Experts of a small language model.
Size: 12 layers, width 384, vocabulary 32768, 38.2M parameters.
Experts: 48 experts in each of 12 layers, 32 SwiGLU neurons an expert, 8 picks a token, a softmax router, a shared expert of 128 neurons.
Training: a variant of Adam for the experts, 5295 steps.
Below are experts of layer 6 (counted from 0) of a mixture-of-experts language model. Rows are named router (the router's row for the expert), gate (a neuron's input weights, with its number), up (a neuron's input weights, with its number), down (a neuron's output weights, with its number) and show model dimensions 144-191. Each number is 50 + 15 x the weight over its row's rms, rounded and kept within 0 to 99.
Before each expert's rows: a language model's description of what the expert responds to; "mostly gets" lists some tokens that are sent to it at least half of the time. This comes from a sample of Wikipedia text that the model never trained on.

# expert 1
Description: Inner word-piece fragments. Middle pieces inside rare proper names and foreign words, such as pp in Aleppo, ron in Mulroney, rop in Catastrophe.
mostly gets: "z", "ley", "en", "op", "ol", "ton"
router:83 56 49 29 40 62 63 39 38 36 51 50 74 52 45 68 52 47 56 56 61 60 50 55 47 62 66 45 15 45 33 42 38 40 46 56 46 51 80 56 67 35 38 28 56 44 41 69
gate0:40 47 57 51 54 57 35 35 53 47 39 44 65 50 60 45 64 40 35 42 42 46 37 65 34 41 61 55 39 71 57 61 36 39 77 40 43 38 36 79 10 55 38 76 54 43 34 49
up0:47 70 38 55 36 53 67 30 53 27 52 22 59 51 50 35 78 40 54 72 45 42 40 84 48 37 61 65 56 56 56 56 51 49 40 52 52 55 34 82 55 26 36 55 53 51 32 38
down0:61 32 32 58 31 63 60 46 67 44 46 52 61 38 58 60 36 20 67 67 63 54 57 75 62 60 70 70 36 42 51 27 42 42 26 73 51 45 46 50 56 75 20 37 60 50 24 60
gate1:49 54 39 63 50 68 32 76 46 38 57 45 64 55 63 69 61 51 52 46 60 23 83 31 52 44 67 42 54 39 50 53 45 68 53 48 39 29 45 78 59 60 49 62 42 41 56 34
up1:82 51 34 36 58 63 44 22 47 77 59 41 63 26 70 54 47 64 13 62 46 29 58 33 62 28 50 57 35 50 50 45 60 66 44 31 32 43 56 51 64 57 68 33 39 57 67 48
down1:62 39 68 24 66 42 03 45 14 63 45 44 54 27 56 54 35 36 50 27 65 50 38 56 67 22 57 47 28 48 45 41 44 50 39 51 44 59 42 40 79 49 60 42 35 92 83 51

# expert 38
Description: Infobox field colons. Colons after infobox field names such as "No. of episodes:" and "Children:", plus table pipes, spaces and prepositions like of/by.
mostly gets: " both", "″N", "°N", " including", " episodes", " member"
router:30 52 64 78 25 62 52 35 49 37 41 04 26 36 57 51 47 55 63 68 59 32 35 40 46 64 42 30 57 63 61 50 49 52 36 52 47 73 14 45 54 50 57 61 64 34 80 34
gate0:65 81 42 48 51 75 71 74 52 60 53 59 21 62 47 63 60 56 43 75 41 60 39 61 37 54 46 65 48 33 68 40 33 70 63 73 63 63 48 49 86 42 45 49 43 46 01 62
up0:67 69 43 61 52 47 41 36 32 53 68 36 61 52 37 43 58 55 21 65 61 48 20 69 63 74 08 27 61 46 40 63 54 60 57 57 60 68 46 50 98 32 40 32 31 58 49 41
down0:55 45 50 36 46 47 50 64 55 57 53 42 30 64 67 42 40 41 49 45 37 56 35 47 82 35 30 37 47 64 52 39 34 50 58 35 34 31 58 35 54 44 42 49 39 45 45 37
gate1:66 23 29 62 38 92 30 58 51 71 40 52 48 45 40 51 34 74 43 56 34 31 60 55 40 51 41 47 54 73 62 48 51 60 71 45 65 60 48 57 46 57 53 65 33 74 78 68
up1:35 87 36 56 51 36 47 56 49 46 35 57 71 41 73 47 69 31 52 52 40 65 44 53 47 62 11 56 39 56 65 64 32 34 33 43 51 29 73 34 59 56 38 48 65 43 40 25
down1:69 33 42 39 53 83 23 12 54 45 66 70 30 36 77 19 55 51 65 45 42 76 74 45 36 50 39 32 53 62 64 74 50 54 75 78 82 38 48 13 53 56 50 53 44 50 48 34

# expert 21
Description: Space before years. Bare spaces and words right before a year or number, such as in 1982, in December 1944, to 2018, plus table pipes.
mostly gets: "_{", "^{", " late", " ", " Ab", " sub"
router:46 47 22 55 65 48 76 42 39 52 49 47 68 63 48 41 59 73 60 32 61 50 42 62 24 54 27 62 51 46 64 66 45 51 31 57 42 41 43 47 29 52 56 62 68 48 34 70
gate0:46 45 52 60 46 67 50 20 62 46 25 42 50 54 42 32 31 74 48 38 73 42 72 48 50 56 70 60 31 50 29 32 44 52 60 54 45 71 89 66 37 63 48 47 29 51 46 47
up0:31 37 55 57 39 29 46 33 67 47 69 45 60 61 59 31 38 81 58 62 66 40 61 21 64 56 75 48 42 50 43 34 61 46 63 72 45 88 89 57 25 69 42 36 46 68 42 44
down0:58 61 08 62 53 69 12 68 39 44 46 50 52 74 42 34 42 30 56 47 35 68 46 65 30 50 49 54 54 61 67 48 14 60 60 56 73 58 40 59 53 64 79 40 72 59 58 49
gate1:46 55 20 66 45 42 73 57 60 35 67 73 53 59 51 42 13 58 48 68 43 38 50 54 50 49 57 67 48 82 54 36 59 69 62 45 70 45 55 70 37 44 37 63 45 40 46 52
up1:51 59 53 32 39 50 59 64 34 36 70 64 37 49 49 42 55 52 73 47 23 37 50 51 54 55 33 52 33 27 46 37 53 52 53 79 56 80 45 25 50 40 28 43 69 54 17 66
down1:27 57 43 70 26 45 80 62 46 45 47 51 55 89 44 09 42 60 68 93 46 51 36 53 69 54 30 64 24 49 57 19 42 62 43 31 57 69 61 35 61 40 34 52 65 56 18 48

# expert 10
Description: Proper name pieces. Personal and place names and their word-piece continuations, such as Albert, Wilhelmina, Lodha, Klassen, New York.
mostly gets: " Al", " John", "ton", " United", " American", " Red"
router:44 60 48 61 27 47 45 40 78 52 67 54 62 34 41 71 42 53 34 16 52 41 55 47 68 36 52 64 25 66 56 47 41 72 58 40 60 40 54 47 39 34 45 57 71 43 63 62
gate0:63 61 39 71 51 51 32 39 50 31 57 64 59 57 37 60 31 27 54 56 51 54 28 28 58 48 49 54 23 64 49 41 45 48 70 61 58 53 24 55 53 40 26 35 35 32 34 30
up0:91 66 29 66 35 49 47 38 69 49 39 37 51 38 66 41 20 61 57 51 73 38 58 29 51 60 36 48 31 64 53 65 77 19 36 45 45 54 28 58 68 47 59 55 24 58 34 55
down0:69 56 41 62 65 52 55 63 49 46 40 52 81 42 59 34 79 52 30 61 78 49 32 68 25 17 37 35 39 53 56 32 38 87 60 47 64 53 80 53 62 66 51 52 64 51 64 26
gate1:82 55 48 44 52 49 57 39 30 49 42 63 58 63 57 30 52 48 43 63 55 59 70 46 36 52 40 50 61 60 48 49 63 72 35 67 57 36 49 36 61 68 30 50 67 46 35 47
up1:44 57 22 37 43 55 64 48 33 57 51 19 41 50 30 48 62 65 21 37 38 32 39 49 52 53 45 67 70 47 58 63 74 53 40 62 47 53 44 60 53 42 37 77 67 78 74 52
down1:32 42 42 35 56 53 31 41 03 54 44 36 80 39 29 49 69 54 38 72 74 43 23 37 21 47 50 61 72 35 59 58 55 54 36 60 52 40 48 29 43 60 45 44 46 44 33 54